Weights of a small mixture-of-experts language model, trained from scratch on English Wikipedia.
Size: 15 layers, width 192, vocabulary 16384, 44.5M parameters.
Experts: 64 experts in each of 15 layers, 64 SwiGLU neurons an expert.
Training: a variant of Adam for the experts, 246M tokens.
Below are experts of layer 5 (counted from 0) of a mixture-of-experts language model. Rows are named router (the router's row for the expert), down (a neuron's output weights, with its number) and show model dimensions 0-191. Each number is 128 + 32 x the weight over its row's rms, rounded and kept within 0 to 255. Numbers have three digits each.
After each expert's rows: a language model's description of what the expert responds to. This comes from a sample of Wikipedia text that the model never trained on.

# expert 36
router:148171119082137166181108134112095106150133131142108171170174127141176095121141159110070131156114107104201111177145140089160111148115178171122156115144116071073154090183121063189064110114159148119147130132108086124089141105084159120163103066128115104116070130144152159107130094119113076045156146179080157112084126120110149063124122150152117119100167105117122116194122115125121118115123177108131123163127198147167106173107123111119102151199072077107174124110075108152150187117095111147114159119095120183167137096135161128192157164144121174067121161101113118075114151142116192149
down0:087141171129185133108110172162120083115184113166138129123153088144119175133087121112163120136128108084134145151104091147180075164159096122116154127152102122188078054072134095145170143164129153196147093123148118225092159106149108163093064102172129173158085161168142048154132129085118176143052114124118096108155208144142134151160163057110120120098086134073121076160126121112155179154106158113115100116129141144075081116112177123125093111107106103156153160160099136105139108168070108159146102148098123132153154091101091186102143136063116146149127090130148172104118125143146144094
What it handles: Final words of organisation, event or media names, such as Kingdom, Army, Cup, Open, TV, WTA, film.

# expert 55
router:185115139133113147054099159144154111100071153147066134093162115130157110153131077094130129131158168093120106164133123115100132195094134073098130120164153132096124195169111079117158119105109161157117111104127117126092194134198125073104085152151087162112123129103144163177123123128121161155112091135101144128183142092133132138124126132163163086136108118180132159124107098145124095179166079065123166141152113149152063132174126091108105094090124067161166124154137162113131099037111124098136129151045100128191103188187165160098203132130138142192151102160122150111161175105098174166
down0:146105139161122146119155160114111162189155163152103139109162153069090110116044121115111117118071108085172086113098140098105114111129136137154140133134175099171091082179161109141165092114148119164146129165114125132085129108062130143105103062085082181179079176154174168098116148121169109142177169128104140121102126158137098172157081136115157123092169127138196130125132151119060108165119158113162203141111132174124149125074152091130116157166204132143115168137159069132114138186165125114141151150083006099134136128116128084121151115106139141067101144124166165139125115068085105102
What it handles: Word pieces and characters in chemistry, medicine and formulas, such as aggreg-ates, InChI strings, doi numbers, twice.

# expert 39
router:168129065124147101118122148152107104112087132111118151154123161109126168132101061123168136104161103128075103052133141186167135133104122129054096124164185132169179144155116183115123160102080113127138132129149170088092146181106097108109103120161136109113158122141135144081103098122133175144088107129138053128194173120096139149100092164122144122088096103167154140078089102145120132142119092144111149067148069157097095079185125147139092133083153170100133164133176092076146072140179145090112118112150093150136093124178088109057130094114144061218095159099118165103136094140085166067
down0:073194087117159113130180127136132135197148069146102187128150172154152114144146091153107101092104163149111185076083124122068119086130135135163083158076122139217083133161166120150123125122131144131115125134067148126108083112105104141145097144165150135134100082155159101143104157155106167084168132087125142137100191113117103099110101107076188181069129097145137082145125153163160139093198084193145170141090104157115071130126090163131140158137109186152138113155108104102095075169158105158141068130136146142178127142134122086155084125157110124136153096178189147127121121093151098044
What it handles: Articles, of, was, were and didn in sports, TV and event prose, plus ranking numbers, as in nominees were announced.

# expert 63
router:167082186147089154094078108092139107099068121089094134123095157112110183091199103141154125181183170104197067123091143089113107134117123071114115142112117151179178130123154163088153132129107179101121143086128133084108152142123087132105143138122103129153107123106125110076125184064167150128138125097110098109148151125109153162095146119149129070086109103166110159152141135160078172171173132135099083074125060131128100109141118137110088107129136134099195131114097137131160100170132196120136154155035096153170095136119133156070140110126122154188161129157119087069072130097066103193
down0:143093100106134171207189137091116116139124152124172151148145121092117164151136104149132074119117115111097132094123104100155186134171113153162134117145109193161072115144194109060151129123158180141107165136142174154118090119112129133125121136138068153079130124076121116104089097139123138094180068120174114164150060146124091151124191164125104066120080112169138160122148174114149167127138166200105117142069088122164082114211098151158138164100086112140133129164098151127127086072140186155128138133149100183084131145098102106134152182114117157198111157138210143130112183110089157168
What it handles: First pieces of capitalized names and words split into subwords, such as Po-etica, Tus-can-ia, H-oyland, Pra-userella.

# expert 32
router:125189048178136060072112129161156105113165155142144181138143172157145142123071131115186089109077131118088137068107149138134153167105106126115183109123092133134113077116062177150138098044106125111081112138158143145125125144130079092115099057046112115118134158135131182157131145148127133091129120145115084149126177118090129122111096173136133132106112097097134129131127142152121132114168124083120098178072184125155168088086122106160202142143141140140166137115157127149137192098088116125137111117186128068093131145132073089113185149064120099084140144067159075132157131062111084101
down0:168093159137098125135149093120154169097128156175164174134107122127154108121093156094134100085097133118176122090131081107130216149137150165162115088090143158089121086138149083131138164128133124122078108139110113095112180134139119128111077168178090072112091151068061187072142087126150202179204151091049117181119081107117204219130096156126154130099116088151115110111152111155144152125156135129174124128146118167117118120138133073125113102119180120140124172142097180103166175112162106168110149139181105126091061171155162097091128145166098182098094123154106140135135131152145118156
What it handles: Table separators and cells in demographic and statistical tables, especially race terms after percentages, such as Pacific Islander, American Indian.

# expert 53
router:143153218127179115049071164129142140117136156094176170107111129158130076115130141107078087128194119068166152139119134099127160160101148102108162097103100098094130125147090107084142134096098118087131150100107113116122155176090128175100156080079105126095105138146136102130153111118123094078106121163142098143074169125095085141102156103153148070192132099115109163106137095134175141145147120101172049116102162120125192089152105092143127080140077133113159167176090164129175128104050179133099148167101133174164136157157202208114181143139126139089170158130144087109139164092116134137
down0:164153117146106132085149138124075058113154081111058197146110091163113120103118092130149147120119121141141151117105082126090129084148143122153152099179109099069137123131165168177098123141197140174112071133118106130110148152068084099117142150071109116090139114125122147095109080088145142130132141143095145149117172136167207104182152109195132168135126147145109120184064118100105113152111179079047158136154127129116112115155135179141186085173141104118136082161113119122195133112140148125226148096107145123035135150158138126098103149150158119162196099085125165098133094162093168134
What it handles: Nouns after the or a in geographic and taxonomic descriptions, such as community, north, settlement, relief, plus genus-name endings.

# expert 37
router:135118179122133097098097122092151100113077125087172098122091137092131174067119093135145136137179157097160086165115044149143065146123066143070072163088123121145124156091079120094127157104134186088152078140127177112165121140123103127093183150134164074079133106184145111104129081148098178128121130153175143142137060183115132134123156066123150123128142095119133163112126098161164130174142105189140089092178063127114084100173128109116090155119115155082161120084122139167134068203162182114135128140092099094092114167096157135065141137101120097202151151170103114121131125119146152091
down0:137151111171114132123137164146114200077087181125129157129141135128125118117119105170128137125094153132117102204124122152059119152054137146106124152173134109062125108128139148121150132091119133151115147080124116176093067081149145182138136067152111103134193100138124105132088186134143121101093133134154131098127101174062086087087129152107141099084144142162107083145107186083177170109154183182110113144188099160118135179137137156139126138087122170160127095174139104126057077180113116058113165160119174115060174106132165079145092134133084157135130141107129237122098134128128121080
What it handles: First pieces of capitalized names and titles, often single letters or initials, such as A, Under-wood, Mac, Coll-apse.

# expert 52
router:146175075153139083162161169167147109079136142124110183146162142127125085125162097114118118136104137121128101051181185115088164131118105163079128113130086137126148092105118134143122103128131133135181124212157107156177132122065101118137126073104087117075110130108100111158127106129136154162141143128102159151095182155137153111142139164209143143194145110112123117141131119148181182097204102101092093143100164188086146130106160154090176147153166102141147159111150107118106151112177089154137168141170172106131093141198111038157087099072100129082145178103122123125103038133119163179
down0:147164143134120112104118048060119127111126098153176122104136138138113087104127141173125155079082162112113144150155125136156167109149085091117150089154095141114143226070095120112078149191168141160100170120163170137117120133136113144188158139109161142112136115111145106119172111138108108080108130059128090167102104092115198162110096107145106141127168114135189059164106094117181131103111159108184136142153082121099075103108131175100081048087108155153116112191113140130087171130107154129119151121105042186143125154078122102131164089163133217067126133093109152128106135138154104149
What it handles: First names before a surname in rosters, tables and prose, such as John, James, Marc, Daniel, Tom; also de and Saint.

# expert 41
router:166061184156052158144092169134111071079074116132121101170091138155127170097201113163200103148195144114079110188109128129174134116110139113153104116154151116132117191136051131073120135117135140120143085158084100143123141154201153101134130190179128129091152146113124168138074113094116170167125099084132121116185028142150106128132111132149108094102112116131134136157160125106141155161098073117115142073210103140103098121162117104134073111078092125098161122083135123120164104158075120065084110131089115126118094097113135160110132129193151087166108150121123103079135146115127125128
down0:185114107128147118071105103192170155143157126090104112156138152130138102117115136124122130112163142127128169185137113143135164146091119143110118150157114122116147083094067116144143066148167180180184159125210156090129172103152135144126140094113126155151102142129124108083093155159129079142083136192092200159100126109117173087143111087097089100122134158104177130100129129107158159135111136082081168051141113145140159116150135144213117149189096091080078136108112171141116158147107134084156072133098150053105165108133122200104089055144138097115075118139115168147160165114070199156
What it handles: Short mid- or end-of-word pieces finishing names and words, often before punctuation, such as August in dates, -ale, -ence, Robinson.

# expert 59
router:147085178160160111119108111151162126084055175185156098135086165151114203109156075141204125159166120101068120162106114106161128147134075107179084100162176086092092122169126073086141123050154086127085107157128107111128158158131090068160119149160156161054124088119170137137113101129129123128100138097146123145179044129143158158125124180157148124116156111114132115104115081127147121148085135068108114105137121123107140109111116103087093143127152128130103149132156150118128132156108143115122120126153136123025070180104120123101144183133142144176127137080166057083061176090101145107
down0:153075145120134156107075061073161156145128090128120140097097139145133107173189117087063127117131095095188058136127128133154081149165118150127178112156104125123141120138180122140149154116150200086145144137159170207124079143108136134097096156070107150118184114176106074087146115112157087145114121136132085083162143138134130157120092160088111168130116117137134109212097086059077110139154171134072150138111117153087149147127074140142109095132107056131114119145111072142120144163109145127092149067052128124095117098114108136059122154108131130131127162167131130063108065179075134176
What it handles: Pieces inside foreign personal and place names and country codes in tables and lists, such as Cam, ont, ā, Bh, CA(N).

# expert 19
router:092139189085160156089110109120153108162115107118083123186165104126118092083181086091068136159120125107191093191083093067160063120109155165119141114128066135092080072117121134138176125171125189146142137072166095113142113129126150127142137124079111131096132114177122115134129164142087122102143120145137073155104152117149147153144118115095120095149162156129136120180087110124178172150136197150110143135098131135103097168095164138160101132142049163128151082119068136086166156089092200132159118098063097120174102116148130119096183081094107170104169081167149137121131148106056099185
down0:186124082129159184113149137130106139119182131157110137145075061105061176134152147087069106083050092136174149153152170178220135128135152123124195090109084133158101093161159141160107143187139159180099124138132129169101140135106076152112111197108164134121102119167117112095143129158135179121160127087070105178128109108133141135108092123166159126092099123119105092233126120190186143118126181131086158150077186173151074090133117156100082079139134148088115123111149086156111173166138133147158140156085106135142173119118069150170161112133129146131136135116136156106116119138144146128
What it handles: Field or domain modifiers after the or a, before the noun they qualify, such as research, technical, civil, public.

# expert 11
router:148124167104133122073159151140121102173154074119186182069126135150135144118054123161146109118129147076090122104136165174147097180071054110081140140094191136169125132143133136116189158062065129130137111124119145085153125184120082106131061101097129140150082140089145116078116105095150150168096088125131060126160178141121144171115122116149169155129104125176094159143093123154099093123183095088117105130118067106054109141170152085139162095121181096104177149161149142071123121108147130123139101113092087099142163177141127117055147089088108144164187128128152140113163135072104084100
down0:151088169144090093088128144165160144102113166166126084121172141131132120125158101123155105141095158088115106180135116164133192119214068147137172136132090187112153126091101110107139142158157163147167197181109100134170093164168143149088172166106122126169132111130074105157110128056104132113095133116118070118117112141080072153114144121133173123119098136106107117159175114145211180146163182095126123099107064143130142180148134067102083177193073151143185120075134134113086152157105132135154147182142130134109144162112053085106123144165109134153115102185116204161121145116162131137
What it handles: Function words and word-final pieces in running prose, such as of, the, a, with, -ing endings and hyphens in compounds, often in species descriptions.

# expert 57
router:128095154167089090174107173153102122103108129120086111134095118159110157147201128161196072154090083095113116160116090079194138121082093137110089145178137123181136156151086178064093135078103105174138124105082138105101127100157102137126143125104138090156166104194098139139115188090150107080161124093156151138162033134142163157137111116139113128139153119122172081129129173145115164146143102099143089068115153103093114119099121113142092114111097136085122159142126096100159126157134149053169135137110138126078109158129153203094145106115163107173161110088203061087062141082091102144
down0:146195135108113158090107140151150100091141062094166114153170140124107174090154103098164113126149117141147076166179116138097128103121130105159116156106155206100135108136133149128091160150173128111104153046161095145159188090149150081114106085165126110091097144126211152079158145121153146184162123142153171115107106113148150068032132097156103124079106157111131159098137168124121165101209179079153147114116121132166113105110102154107160111156085162084143158195090116177126102118094119135125159132179140126095094128151166063121164155174090186098167164115162125077089127120139149163
What it handles: Inner syllables of foreign surnames and club names in sports squad tables and match results, such as Kli-mov, Sand-vi-kens, Rij-ek-a.

# expert 21
router:087123059074165185148165153150149091113146115164126134158127114122134130194147128106113079080072102143080152073115136154080178136124123150114126108112150104169159161117090105152155120164158096119117085185160097113146086144121133100095110073190132146106128140116185167134090156149108132138165098118091129174127179130153091091101105134103187162102114075174201147134083112132149197155146067132093083211100107123087147142179121095123180126131148131069096141097156137155165173102128124143145110114188104125062098073145089118133070073102076138124148165146118134090114103112155140076
down0:128093132110132147144141139108152094084143074178116126129163147111170156123200084153192127098112093139110157106126124159116108125107106167105127160066113130121078121120119064155101060096218178212140113129150128128133149170108114134146106068133136137066105129165168078119150127070133158153173134072064147145130097075162164133134096102118154143092103057156162114143108149117202149135070130087097130095106126139147142160142093137150169156160100069168126146215110121151097219094161167138152145188146103115124138122131156096104156132142139128129096123093127158115104071084123077099
What it handles: Heading = signs and first words of place or proper names after line breaks, such as New York, North Carolina, Old, Los Angeles.

# expert 14
router:151165114148129144123151179176120102100159156128143156116133137124119085116085071116124107163142113144070142085122197183125153170093120135134107059136093100172138145089115109166177090124142113142122085156183141077096183164092089094055073109154125105110089152116193150128097096103088115100076111108126079130168170104120157163142089138143164136109127138165130188074102121159066112139079083078082120155119121183158140107109137051117097153072126075072106140160177141097151156151092151145089146050206104127115118164141100122138080112168160112094099120110124125131116157145122160087
down0:107100184135150078159116132129113154145164144081119089071040087058125156092111141139141191101134143088182176134108151123148165150123114118111157119107139135149110105102124127178080126129110105182183132082169105122163201133086117116112205140081193150100095118111174120166200087132071160119084197063148111157135129137139108150160192160116166156104121123103131129127114075117143156122120147131100162127134090181150132097152088120172160132160075213099121121139121103134216083125145112120120121173119093075096122128138181138074105120095121150170136106181140151124118114141108148140
What it handles: Dashes, pipes and small numbers inside discography and chart tables, stray byte fragments and braces, plus some plain uses of the and an.

# expert 62
router:099198041154151162107097140144151087068137106170101073150141112127124089185117124102108131084123080147145183168191147123071176130113153189106097134113124104077109122111188107176067080138131140089141142199145094152127179128055109154103065101123121088131102119153130079110114150128091123119103113170124186141113142130145137108109160107180079105125116089125094134110092132108141121119147147129098128184106193094124171140135130108130143129159070100157099142124078179148093188073076114092085122145078164129166116082132139116191136144159116127071075150085100126080161113135154137143
down0:119128120188083097090098146175170155160145154118170125121074100109112142119159108125105085132138143128207088149153129148162147098101138082164130141158131091082110103189141196119111152103110141191165149112123137147178098103132066107100070118146105127190122201147088064117099155143121098140144104077173111102135100121169090140107074130118175118086123154096137091142194146090073161123141178196176127125138100112126170134135129149179130138144100138093150083075160175117144146101081124194151094148132158132102208138104097113088149128138166090144136093175081106126152127093113217121
What it handles: Surnames and last name pieces in tables and lists, such as Smith, Edwards, Williams, Murphy, and endings like ley, ton, ov.